config.yaml
moe_layers: [0, 2, 4, 6, 8]
vocab_size: 8192
batch_tokens: [65536, 131072, 196608]
train_tokens: 643500000
steps: 5277
dataset: "wikipedia_en"
Below are experts of layer 6 (counted from 0) of a mixture-of-experts language model. Rows are named router (the router's row for the expert) and show model dimensions 192-255. Each number is 500 + 25 x the weight over its row's rms, rounded and kept within 0 to 999. Numbers have three digits each.
After each expert's rows: a language model's description of what the expert responds to. This comes from a sample of Wikipedia text that the model never trained on.

# expert 23
router:478477471542492518486568524454470489524454542525476550512520509435539530504496500489480494490520499523532481499542468506500553483528516482485491527496510505503529490478524483501501519539500502
It responds to: Dates and prepositions

# expert 5
router:480466507489499563460469519510463506513508535528499518497499489524515498488506480528482515483507476507520496530501513516444524521457503470527484503549466541477459484512572505496565514476500475
It responds to: Title words, sentence ends

# expert 9
router:461516523495460453474530478458470500543489497512513525483486472499473508491511479470494501492494503488548463489495503502493489526466544477502503516499460519516503468494507523494477529536476496
It responds to: Verbs and prepositions

# expert 8
router:452494525471480505510510491434553507516474492466523509479525447538457499509486498470496524528505518511508509504508507515499513480521499494456478507484482493481560471495501521527508510527489473
It responds to: Header and field labels

# expert 35
router:503487514492488535496495489488531519519456520501461545539498486486517499486508458483442511534529490502503470530503493493521512517527467523493486514512460502491519503494512543508513541524478465
It responds to: Years and lifespans

# expert 30
router:454488524481466492508515481458520518534499494518504521490439493489455508514503493483467462494511502503536444476477492471476491532473545502489519514525477493497516470495511503503498531542481492
It responds to: Verbs and past participles

# expert 25
router:509480489500543511498527512508436529509476546519458503477489500523458486509500502545498528517496459498477501503495533476511499474482476532549497495493493513499531495458497510523497512595539509
It responds to: Name-initial pieces

# expert 26
router:474501514501512469505542498482490529483487495552519504503496453438523533488493459507485543513490520512522528536472444512508526522488531482509495514489512527510524526494506515515485493537499488
It responds to: Determiners and list dashes

# expert 29
router:504481498528500513480507525462484509536484529472483521507519486532491470500514469495497513503519513497492504522491478496511514488466503560474516521519490535504545529471514526564465536488548508
It responds to: Adjective suffixes, descriptors